{"num_hidden_layers": 8, "hidden_size": 512, "experts_per_token": 6, "d_expert": 192, "d_shared_expert": 0, "moe_layers": [0, 1, 2, 3, 4, 5, 6, 7], "router_score": "sigmoid", "routed_scale": 1.0, "lr_router": 0.000339, "vocab_size": 39079, "tie_word_embeddings": false, "learning_rate": 0.000593, "max_steps": 10808, "dataset": "wikipedia_en"}
Below are experts of layer 2 (counted from 0) of a mixture-of-experts language model. Rows are named router (the router's row for the expert), up (a neuron's input weights, with its number), down (a neuron's output weights, with its number) and show model dimensions 256-319. Each number is 50 + 15 x the weight over its row's rms, rounded and kept within 0 to 99.
After each expert's rows: "comes before" lists some tokens at least twice as common just after its tokens as in all text. This comes from a sample of Wikipedia text that the model never trained on. Tokens count by the router's weight.

# expert 6
router:58 36 38 37 40 25 47 63 40 36 61 74 21 50 64 35 22 21 54 99 00 79 40 51 53 56 49 41 43 55 55 69 52 63 44 54 56 37 25 57 66 48 28 57 65 64 43 19 68 32 58 23 63 57 42 40 36 61 55 75 49 50 58 60
up4:51 38 48 35 52 44 28 57 67 48 68 44 38 66 45 51 50 51 64 99 42 66 53 69 61 42 48 54 53 46 45 55 65 53 50 86 51 41 54 66 35 48 35 28 57 58 31 31 62 29 14 30 73 20 53 40 60 50 63 50 49 45 26 36
down4:45 44 52 64 70 55 57 38 55 44 42 66 54 53 45 59 39 38 71 41 34 36 33 41 75 54 38 63 56 64 51 27 34 57 56 41 70 53 45 48 20 44 50 42 50 44 29 52 63 56 49 48 70 67 00 42 43 53 56 52 29 65 52 69
up5:65 43 55 38 30 38 59 39 37 26 61 65 53 66 39 41 47 58 47 49 34 57 53 42 64 56 41 74 87 68 11 34 23 46 41 25 67 51 52 67 53 69 46 42 31 56 61 34 56 29 46 32 78 40 38 48 30 50 10 72 60 49 48 39
down5:66 32 35 61 54 60 28 28 35 41 52 44 49 56 33 52 40 33 71 48 44 75 73 57 49 42 35 42 45 49 36 55 57 21 75 49 41 60 38 62 58 44 64 35 43 41 48 33 55 60 62 42 54 47 00 37 69 44 63 47 57 71 38 63
up6:54 45 53 14 41 56 71 48 84 63 31 57 82 54 27 26 46 37 43 84 38 88 74 31 58 62 52 62 65 52 64 64 59 55 45 60 54 75 54 60 62 68 37 62 74 58 72 67 66 50 40 35 34 51 00 41 58 33 28 34 46 54 54 20
down6:31 23 51 58 38 49 34 41 40 16 76 39 51 28 30 51 45 45 48 69 57 64 60 80 58 26 14 56 79 61 72 40 80 50 46 39 39 54 54 50 48 73 51 60 43 46 17 58 67 60 36 56 53 48 00 76 47 40 31 57 36 47 49 64
comes before: ".", " | ", ", ", "–", " |", ","

# expert 60
router:44 18 52 49 85 54 64 60 60 46 65 44 49 32 56 43 35 46 58 41 52 64 40 40 70 44 47 55 46 49 87 41 57 23 66 37 76 33 36 59 43 39 63 13 30 79 30 60 45 36 46 58 25 44 71 83 41 72 35 11 31 59 56 41
up3:70 45 70 30 61 54 63 28 57 54 23 48 69 65 59 41 66 79 48 62 52 48 41 47 72 61 60 23 40 61 79 27 28 56 65 51 49 65 45 86 67 92 32 30 61 76 55 33 70 82 52 44 14 37 38 66 54 47 83 39 71 27 13 51
down3:54 35 52 42 41 31 16 50 64 56 80 61 62 49 35 65 50 34 62 35 47 46 76 50 50 55 61 52 44 42 29 27 65 54 86 46 52 64 53 46 62 43 65 57 77 45 46 42 48 40 30 20 63 55 00 38 28 55 61 67 46 53 51 40
up4:58 41 67 64 52 64 38 28 56 52 42 54 32 39 35 67 87 55 81 49 47 53 92 42 43 19 09 50 47 40 30 14 02 48 40 57 50 36 31 75 30 22 58 41 35 64 65 40 61 37 59 60 48 65 54 43 35 59 75 58 32 45 66 51
down4:28 90 74 58 35 38 55 88 53 66 63 46 67 48 14 41 50 49 59 72 46 39 54 71 30 45 70 54 53 49 66 52 61 59 47 41 51 44 29 57 41 46 41 44 77 41 42 44 59 59 48 37 59 71 14 30 41 19 52 50 28 47 59 42
up5:23 58 35 44 71 69 55 56 51 28 52 09 45 37 32 51 55 48 64 55 37 95 33 40 41 25 34 68 60 53 51 41 17 59 41 31 68 82 47 66 38 49 44 47 48 51 52 48 44 71 41 43 53 39 43 75 51 42 57 62 58 44 42 56
down5:60 65 51 71 53 41 67 47 35 86 58 56 54 70 70 51 35 66 31 60 43 31 44 56 58 60 25 61 44 63 28 68 55 23 40 38 31 40 49 57 42 50 58 30 66 61 62 54 41 31 59 60 59 71 23 54 43 52 35 41 67 40 55 57
comes before: "\n", "\n\n", "2", "1", ": ", "S."

# expert 4
router:35 54 47 56 54 55 39 23 61 58 49 33 75 45 59 47 54 59 50 52 60 48 15 21 50 35 90 59 57 43 52 59 20 53 57 11 70 38 29 53 49 49 33 52 41 35 49 52 33 56 14 51 62 14 35 36 52 57 17 50 73 55 57 28
up3:52 42 44 44 43 25 66 52 88 34 48 60 62 81 50 56 43 58 35 41 39 46 38 73 58 37 40 43 65 31 60 44 63 49 36 42 68 59 50 63 59 59 48 55 59 48 59 67 54 39 32 44 38 24 44 53 45 62 43 63 35 63 41 41
down3:61 82 35 45 45 52 58 54 56 64 73 44 68 54 57 60 32 45 68 59 57 30 38 53 53 36 62 58 40 50 45 67 48 51 61 57 44 53 53 69 43 48 61 56 66 48 65 42 38 54 25 35 38 43 00 38 43 46 51 42 44 38 44 39
up4:71 47 68 36 45 54 62 49 64 41 47 43 72 56 65 57 77 66 59 63 46 62 42 72 57 19 49 58 40 40 37 53 32 37 51 66 50 36 45 52 53 49 61 30 38 54 59 42 73 37 37 17 52 61 51 29 39 37 52 17 58 21 51 58
down4:37 33 57 58 35 43 62 52 65 78 42 52 56 54 48 39 32 71 54 88 19 47 40 39 38 47 31 49 25 52 50 34 24 88 41 57 35 43 44 43 50 77 41 58 49 68 55 36 70 09 56 93 55 55 64 61 74 63 43 76 73 47 42 33
up5:47 45 43 49 73 39 34 60 66 69 47 64 67 71 44 52 65 54 50 33 45 69 52 43 55 71 48 83 50 49 52 30 47 55 70 42 59 48 36 53 49 54 46 60 40 59 47 43 87 36 33 25 59 39 39 31 57 47 32 52 68 51 63 68
down5:48 60 54 43 47 46 62 44 66 25 48 61 40 52 51 58 28 51 51 84 49 62 62 30 68 40 11 34 42 50 40 41 58 51 44 40 49 57 71 49 45 47 61 17 36 37 60 64 23 44 60 36 39 41 00 51 46 39 39 27 24 54 50 61
comes before: "\n", "| ", "1", "2", "|", "- "

# expert 41
router:54 39 84 40 44 22 28 25 47 64 59 52 46 44 47 58 34 67 55 56 42 74 56 44 61 55 61 67 49 65 29 33 42 46 40 17 43 72 77 69 42 68 37 22 62 51 58 27 39 39 42 46 56 58 51 65 26 52 24 45 49 43 44 27
up5:51 39 47 31 59 72 26 56 30 69 54 65 69 46 48 67 77 21 58 54 02 43 87 52 46 47 45 48 65 29 48 70 24 50 56 28 73 54 48 63 27 23 56 37 49 65 54 56 46 50 50 52 68 45 35 51 29 39 32 57 75 30 48 50
down5:76 46 38 45 59 57 40 41 64 36 52 41 41 58 49 57 43 78 67 58 77 72 43 45 52 27 58 22 55 51 64 33 78 75 65 56 55 59 58 51 65 66 44 65 48 48 44 53 61 47 61 47 59 41 00 49 56 64 90 45 50 79 51 48
up6:60 44 65 23 88 72 47 48 21 75 56 46 43 44 49 45 33 35 59 46 40 60 55 65 64 70 39 73 47 46 44 34 75 44 48 60 38 47 46 43 43 50 63 26 70 67 48 42 38 52 48 54 60 74 64 54 53 54 27 27 60 49 84 55
down6:29 08 48 34 48 45 63 38 58 44 60 56 53 31 59 27 61 48 63 65 13 64 48 46 54 39 59 70 55 59 10 48 07 59 41 36 37 65 40 71 54 36 59 56 75 50 69 32 45 31 45 18 51 47 76 57 53 38 68 61 50 50 49 73
up7:50 34 75 30 29 37 62 43 43 71 36 55 61 70 54 30 50 56 26 35 74 63 48 57 55 59 63 65 50 66 62 41 62 48 46 56 75 28 56 78 44 51 57 57 21 61 60 39 52 46 38 40 51 24 53 43 55 56 30 52 50 70 67 43
down7:40 53 42 75 43 33 58 64 76 46 26 73 39 51 44 38 36 48 75 43 70 37 53 76 39 42 60 54 48 32 51 47 61 72 57 52 46 55 00 52 63 76 32 51 70 35 62 38 53 46 61 79 37 34 08 61 24 29 36 77 36 55 40 30
comes before: "\n\n", ".", ")", " The", "–", ")."

# expert 27
router:67 44 68 26 42 60 44 45 59 67 27 69 73 61 32 37 58 56 57 77 70 56 73 49 53 62 53 64 51 36 69 54 30 44 73 44 91 45 38 38 77 44 53 64 55 70 46 57 80 44 51 32 70 57 24 48 45 68 39 61 36 45 53 57
up3:58 62 58 50 55 48 57 37 50 46 54 48 64 37 54 65 69 75 71 55 40 66 28 39 36 25 61 49 47 50 42 43 65 57 61 48 69 41 34 71 57 64 40 66 57 75 53 53 66 40 49 46 28 42 56 40 61 52 14 26 40 68 35 40
down3:31 53 59 46 45 69 48 63 19 62 44 62 44 36 57 47 31 21 27 67 17 36 57 62 36 56 36 53 44 62 65 48 66 62 46 53 17 34 43 62 41 30 56 38 50 49 30 54 54 30 57 67 47 34 85 62 52 39 34 57 76 45 61 54
up4:49 52 70 38 57 52 60 55 47 80 49 37 69 46 53 45 86 50 27 57 43 78 21 67 68 10 51 60 50 50 65 45 47 54 57 46 37 55 51 72 35 50 28 44 47 51 41 48 67 59 68 40 56 36 58 29 22 62 57 37 51 74 49 66
down4:34 46 41 52 55 20 50 63 70 69 72 48 31 46 53 49 34 44 45 61 42 35 47 20 43 44 45 72 45 49 52 39 48 65 37 54 31 51 20 46 62 31 47 46 64 51 40 57 39 54 34 65 80 51 99 62 37 38 39 73 31 27 44 56
up5:53 44 59 50 37 80 49 71 33 50 41 65 46 53 67 76 45 57 67 28 60 56 88 68 73 54 33 59 70 58 62 48 61 75 74 42 45 55 51 76 51 39 74 53 45 53 70 47 22 59 58 39 55 12 56 44 53 61 53 40 26 65 18 84
down5:49 53 65 52 56 55 64 50 50 72 46 33 59 42 50 48 48 61 52 54 46 28 18 54 51 47 63 54 42 46 59 44 40 35 45 65 33 17 40 60 53 29 42 64 49 45 47 62 67 49 47 51 38 72 00 23 37 56 56 69 71 56 71 24
comes before: "\n\n", " The", "The", " He", " In ", "=="

# expert 58
router:61 63 35 57 41 60 46 52 24 28 56 57 31 28 58 39 44 41 74 56 49 69 30 74 61 42 68 51 63 34 53 61 29 41 20 38 42 50 35 57 36 63 41 70 34 63 27 25 37 62 38 31 46 47 46 56 49 54 66 66 45 30 22 53
up4:63 60 58 49 61 28 59 45 61 53 32 68 52 66 84 67 31 58 62 59 36 21 58 49 79 54 53 48 53 35 43 56 64 65 64 62 39 57 61 49 52 46 25 16 55 77 54 51 42 48 36 37 48 39 59 44 41 50 40 34 58 44 57 57
down4:48 60 95 49 55 53 67 80 58 30 53 67 46 62 31 61 52 60 71 45 59 30 40 57 77 43 51 43 45 57 44 48 61 67 61 43 44 51 30 62 39 54 25 57 62 47 27 69 45 38 52 56 54 35 83 29 49 87 29 66 56 62 31 37
up5:62 89 61 40 44 56 71 53 49 76 25 41 60 52 68 42 31 66 54 50 54 66 64 44 52 64 75 56 52 58 47 36 54 25 35 47 50 54 61 66 77 58 51 52 61 61 45 38 44 34 58 51 78 64 51 50 53 65 40 56 59 77 49 37
down5:34 61 38 66 67 49 36 39 60 30 50 50 47 55 25 54 71 44 82 62 61 61 30 82 65 58 68 55 38 51 42 49 53 42 36 47 59 35 27 70 35 40 22 41 57 40 72 55 55 43 30 10 06 60 00 51 59 33 68 83 24 28 55 99
up6:67 68 55 42 57 56 44 17 68 46 36 74 51 48 42 68 41 71 51 40 58 16 62 35 31 44 74 52 55 29 71 43 20 15 88 27 46 47 61 43 39 64 66 67 44 73 51 52 42 13 37 51 51 48 51 63 19 46 55 36 47 28 49 59
down6:42 16 56 70 70 72 46 43 57 60 46 62 39 46 43 63 42 57 61 55 46 55 42 41 64 48 53 72 26 38 37 40 34 30 67 31 70 65 36 27 41 51 50 35 30 72 57 59 73 52 56 54 29 79 34 89 50 39 65 49 50 14 57 71
comes before: " | ", ".", " |", ", ", "–", "; "

# expert 55
router:42 29 48 43 52 66 67 54 77 63 61 59 46 84 60 65 59 65 20 58 66 66 35 74 56 66 33 42 40 48 48 34 43 47 62 51 60 45 40 72 57 68 54 27 38 73 54 47 54 80 29 44 46 56 41 63 58 73 45 58 63 39 61 72
up5:66 35 53 22 31 19 30 33 52 53 79 61 54 51 33 39 62 64 48 50 48 76 49 60 59 08 61 67 58 55 34 62 54 40 47 50 61 32 58 47 43 59 46 41 43 59 67 56 62 53 35 60 65 45 52 95 33 14 32 57 54 49 54 61
down5:47 53 66 36 56 58 32 49 38 63 39 55 49 28 35 26 32 27 49 66 56 53 43 39 72 50 64 60 41 52 57 74 61 47 24 48 35 48 36 44 52 65 52 60 31 81 60 35 45 53 40 40 43 51 18 39 83 62 54 60 53 36 39 53
up6:34 52 38 20 61 64 70 57 53 49 30 38 32 35 43 64 71 75 30 53 36 69 63 45 66 21 61 79 47 73 33 51 30 40 54 62 64 55 16 49 33 57 58 32 35 59 43 54 51 75 23 50 41 53 47 49 47 30 12 37 52 59 42 70
down6:39 41 18 51 47 50 67 68 89 39 60 62 28 64 49 70 54 29 56 57 46 39 63 78 60 43 62 38 38 46 62 79 49 49 37 40 26 41 53 62 54 42 17 80 51 62 29 37 59 72 53 55 51 66 21 39 36 41 46 58 51 47 61 47
up7:57 52 42 46 55 49 37 45 82 41 45 57 35 54 44 38 53 57 77 57 35 63 80 61 76 31 34 41 35 45 46 51 38 53 49 58 66 65 56 64 44 38 59 50 68 77 69 35 57 63 54 52 70 54 35 30 51 51 69 61 50 59 51 43
down7:32 34 60 66 42 53 54 52 35 47 45 63 69 45 58 59 55 52 63 58 51 17 54 62 76 69 14 26 52 43 65 48 36 83 45 65 50 34 38 84 63 55 23 37 32 40 45 36 64 22 55 53 72 66 39 61 64 35 61 49 37 37 41 54
comes before: "–", ")", ".", " | ", " |", ")."

# expert 16
router:62 45 66 23 63 54 56 44 25 93 63 56 46 60 47 60 35 36 50 23 29 41 66 47 47 30 53 58 56 40 31 10 60 42 34 34 59 46 58 61 96 54 40 80 60 62 26 57 32 46 51 67 35 58 73 37 39 52 47 52 51 33 56 53
up5:41 45 47 30 59 30 49 41 55 73 36 43 25 62 58 48 44 77 61 50 77 64 30 39 43 50 68 83 74 90 34 41 34 56 65 46 83 67 49 64 40 85 58 53 35 57 48 47 60 66 37 17 60 44 51 36 60 48 39 38 61 68 45 36
down5:57 74 45 68 35 51 59 72 54 17 51 34 55 49 59 38 64 49 38 59 33 47 36 58 64 18 29 40 44 83 41 40 75 49 49 54 44 55 14 61 43 28 33 47 59 88 38 73 62 51 61 53 20 54 00 49 45 77 51 51 34 47 70 53
up6:36 28 53 35 52 33 33 87 59 64 10 26 65 35 11 49 37 51 51 57 56 56 64 48 60 18 46 61 64 56 23 14 57 73 43 62 70 40 75 53 76 44 56 71 58 63 66 62 39 38 47 44 14 63 46 62 60 54 51 67 42 52 45 51
down6:73 57 29 32 58 37 49 58 35 51 57 44 70 52 54 22 42 20 75 36 60 37 58 39 45 75 55 48 61 40 62 55 27 62 66 37 50 37 50 59 35 50 73 39 23 54 37 99 30 24 58 38 65 31 89 37 53 64 53 65 58 50 58 55
up7:67 54 42 26 26 29 50 49 71 43 49 42 79 51 44 39 53 45 57 66 27 58 46 49 60 35 23 46 49 48 53 55 35 65 49 60 60 06 48 67 56 36 57 43 42 62 50 36 51 56 26 41 64 61 28 49 42 67 21 64 47 67 50 20
down7:41 72 54 53 46 50 71 39 52 72 33 39 47 65 50 49 77 42 51 43 54 48 34 66 77 61 70 76 38 28 31 56 68 04 60 54 40 58 57 49 50 45 42 42 51 51 42 51 62 43 46 67 48 71 00 68 65 21 57 35 46 24 47 47
comes before: "1", "2", " | ", ".", "0", "3"

# expert 49
router:54 34 52 36 42 41 48 34 29 44 39 63 53 66 47 27 51 69 61 89 29 43 11 35 56 39 68 47 32 40 54 38 38 52 36 37 64 15 30 52 63 49 43 29 49 59 44 46 73 29 36 47 63 15 55 65 27 71 34 57 57 43 80 46
up6:81 64 67 36 76 43 65 30 80 47 53 26 64 38 42 25 40 46 67 56 28 42 55 46 60 46 26 66 42 41 56 69 38 48 23 46 50 69 37 58 89 71 46 43 51 90 66 66 80 46 67 49 60 39 33 47 67 59 27 17 47 11 52 44
down6:28 27 39 03 32 45 36 73 65 41 48 63 52 69 50 25 67 46 44 48 49 64 20 52 81 72 52 21 45 44 54 56 68 74 38 62 68 15 78 42 46 39 34 48 59 60 81 79 36 45 47 50 44 38 48 54 48 60 20 50 52 31 56 35
up7:53 56 37 16 55 34 42 58 69 65 68 59 57 73 68 51 44 59 34 64 59 61 36 41 40 44 47 74 60 22 61 48 74 50 32 12 67 40 42 66 62 42 64 33 66 63 65 55 60 70 36 20 54 29 21 28 52 62 24 56 53 66 51 67
down7:23 57 53 59 51 56 47 40 56 31 47 71 54 51 69 54 57 60 68 61 57 41 59 41 74 80 21 57 50 56 33 44 39 60 38 54 37 41 34 45 51 48 60 50 32 42 49 69 48 25 63 39 88 48 82 64 09 35 52 15 52 27 56 57
up8:52 31 64 28 46 56 28 52 43 43 76 68 39 66 55 63 60 49 49 44 54 71 50 46 59 49 63 41 43 32 64 53 62 67 54 64 64 24 50 52 70 44 67 53 42 67 45 53 82 49 26 21 59 42 60 28 44 66 54 53 52 89 31 58
down8:46 41 67 60 42 56 36 65 69 57 30 51 49 26 49 56 55 44 48 51 50 48 63 31 44 20 47 56 39 50 39 37 08 38 52 35 06 66 41 58 40 56 47 42 61 46 36 63 42 51 66 55 52 45 52 51 57 60 45 51 29 36 39 70
comes before: "\n", "| ", "-", "- ", "2", "|"

# expert 13
router:78 54 65 69 45 38 34 47 26 44 66 53 47 44 48 58 34 40 51 17 57 56 38 47 55 33 54 55 31 37 39 48 38 71 44 65 60 46 55 39 34 67 43 61 39 70 80 56 51 31 22 46 44 40 53 62 76 22 60 35 43 44 61 44
up6:91 70 58 43 63 39 37 48 65 39 55 83 36 83 57 50 39 61 95 55 53 54 50 35 48 52 26 62 34 28 47 45 49 56 46 66 48 57 82 40 60 43 70 56 66 64 50 36 52 68 57 55 54 38 45 43 58 56 77 50 60 47 60 65
down6:22 31 52 20 24 56 50 61 56 54 35 48 50 79 34 62 53 15 37 54 36 53 68 35 65 35 51 40 60 79 49 54 64 43 57 67 52 48 68 32 36 31 55 53 31 53 51 11 60 17 38 77 42 68 95 48 56 67 49 60 34 46 54 51
up7:53 40 63 43 48 65 68 44 73 66 78 49 56 67 89 45 68 28 26 50 35 45 61 48 70 63 49 57 63 72 31 37 60 23 30 25 38 70 44 40 52 50 69 26 61 67 48 61 60 53 43 30 70 49 50 45 40 51 35 37 48 41 56 37
down7:52 54 42 29 39 49 38 49 59 48 52 35 48 57 41 42 58 51 66 63 47 82 55 41 56 60 48 28 50 80 17 71 34 50 56 47 22 23 29 68 58 52 26 56 60 51 24 42 58 46 48 35 45 67 59 46 20 41 45 50 54 44 57 72
up8:49 59 63 29 55 52 54 33 50 58 31 60 79 09 53 41 49 53 60 70 41 46 36 43 62 29 65 54 24 67 56 73 44 40 44 26 66 38 51 58 72 55 53 37 55 69 49 34 48 65 59 51 49 73 61 38 34 69 66 37 51 48 36 45
down8:63 61 43 60 40 59 81 45 48 34 43 42 64 30 47 20 59 39 56 66 35 71 47 56 59 65 64 34 42 50 69 52 51 54 43 67 60 68 47 29 58 47 48 65 65 37 34 50 51 64 83 79 48 57 41 62 36 65 40 71 62 47 40 59
comes before: " | ", "0", ".", "| ", "–", "; "

# expert 46
router:64 45 80 37 52 21 38 21 73 44 59 38 55 63 29 30 15 55 55 99 47 49 45 54 45 47 62 59 42 37 88 36 54 51 51 63 59 40 32 39 76 41 52 30 34 75 57 47 93 41 51 42 41 26 54 48 45 63 36 45 40 36 64 29
up4:60 37 38 36 53 61 53 46 49 45 51 46 75 75 49 63 49 58 54 65 33 28 57 47 35 47 66 48 53 53 49 35 67 59 23 41 53 80 56 58 57 38 58 40 59 69 61 69 44 38 28 41 57 45 53 33 63 54 24 34 38 64 82 51
down4:49 77 56 46 42 40 43 75 84 66 56 15 39 59 70 54 32 42 46 40 42 63 51 25 35 34 56 72 55 70 44 46 04 39 39 53 41 23 50 42 45 45 65 32 48 67 52 47 28 44 67 37 71 75 60 65 48 62 55 54 58 55 63 53
up5:67 43 37 49 48 34 48 56 58 26 24 61 51 39 62 71 38 52 84 68 23 42 58 56 40 50 39 60 30 25 75 30 41 41 32 47 59 54 22 32 38 61 53 39 22 59 51 43 57 41 54 27 46 55 44 43 52 42 15 84 56 48 63 28
down5:58 40 40 80 46 42 73 35 40 40 79 57 41 47 38 53 44 41 19 38 39 27 72 52 38 58 38 30 62 51 85 44 60 54 52 44 63 67 52 50 54 52 45 63 54 42 46 46 55 54 48 54 72 47 44 60 44 42 71 49 66 37 18 54
up6:48 35 39 38 55 44 54 47 63 79 59 43 43 52 73 51 39 82 66 41 67 24 63 50 73 46 67 21 59 43 33 61 50 44 61 53 58 64 35 66 38 54 60 43 27 49 68 67 76 60 40 20 62 64 28 55 34 42 70 58 67 52 71 68
down6:54 59 49 55 57 79 49 51 24 49 20 49 75 72 50 53 53 58 40 50 60 39 68 57 52 67 36 79 44 54 49 49 41 76 35 40 40 52 66 62 41 39 36 49 31 41 38 64 30 52 37 63 58 19 00 61 38 38 22 62 55 61 35 67
comes before: "\n", "\n\n", "1", "2", ")", ", "

# expert 10
router:52 26 58 31 53 46 57 53 61 53 44 57 64 50 46 82 46 36 31 33 41 39 43 68 84 31 30 64 33 31 41 26 60 27 58 51 55 25 64 64 43 51 54 46 39 73 59 62 52 65 57 47 50 45 60 74 58 64 50 70 45 46 43 46
up5:68 34 70 39 63 59 63 53 69 54 46 44 56 54 40 75 59 62 48 50 74 32 58 39 51 29 52 65 69 55 43 08 40 69 60 48 63 71 44 52 52 55 70 20 33 45 35 51 55 44 30 39 46 51 21 66 68 41 26 51 51 45 55 46
down5:24 29 46 20 72 26 76 37 57 80 27 45 42 66 62 50 40 66 56 36 53 50 62 61 57 61 48 57 62 20 45 57 43 51 31 34 52 62 25 69 63 77 62 43 34 36 36 52 62 61 62 44 41 45 66 34 69 49 67 37 84 54 60 13
up6:56 56 54 66 79 29 45 49 52 66 45 16 65 59 22 53 53 54 44 43 32 39 63 58 49 24 53 65 73 61 60 60 30 49 44 36 53 51 29 75 84 49 45 28 36 61 37 59 74 56 46 37 58 56 44 50 55 59 42 47 55 47 68 27
down6:49 53 43 50 49 60 27 42 54 85 33 70 77 43 65 79 49 55 42 50 57 47 49 28 55 46 51 61 35 42 34 54 60 46 78 49 60 73 68 43 63 37 36 82 43 24 58 43 69 57 44 47 57 59 45 63 59 65 51 58 53 32 72 19
up7:72 60 56 36 42 59 50 61 28 40 68 73 58 30 52 70 72 42 36 82 34 59 60 69 40 28 40 64 58 58 46 44 42 35 41 39 65 43 57 80 51 74 48 37 59 80 35 47 41 31 36 54 46 56 53 65 52 29 50 31 16 33 49 63
down7:46 45 44 71 33 38 64 59 66 41 32 62 23 60 40 46 39 43 54 54 44 39 69 57 25 67 57 50 72 26 49 54 20 57 53 60 72 67 59 65 60 29 55 56 50 53 57 39 40 52 54 28 38 23 94 69 42 37 58 48 79 44 44 15
comes before: "2", "1", "0", "5", "8", "3"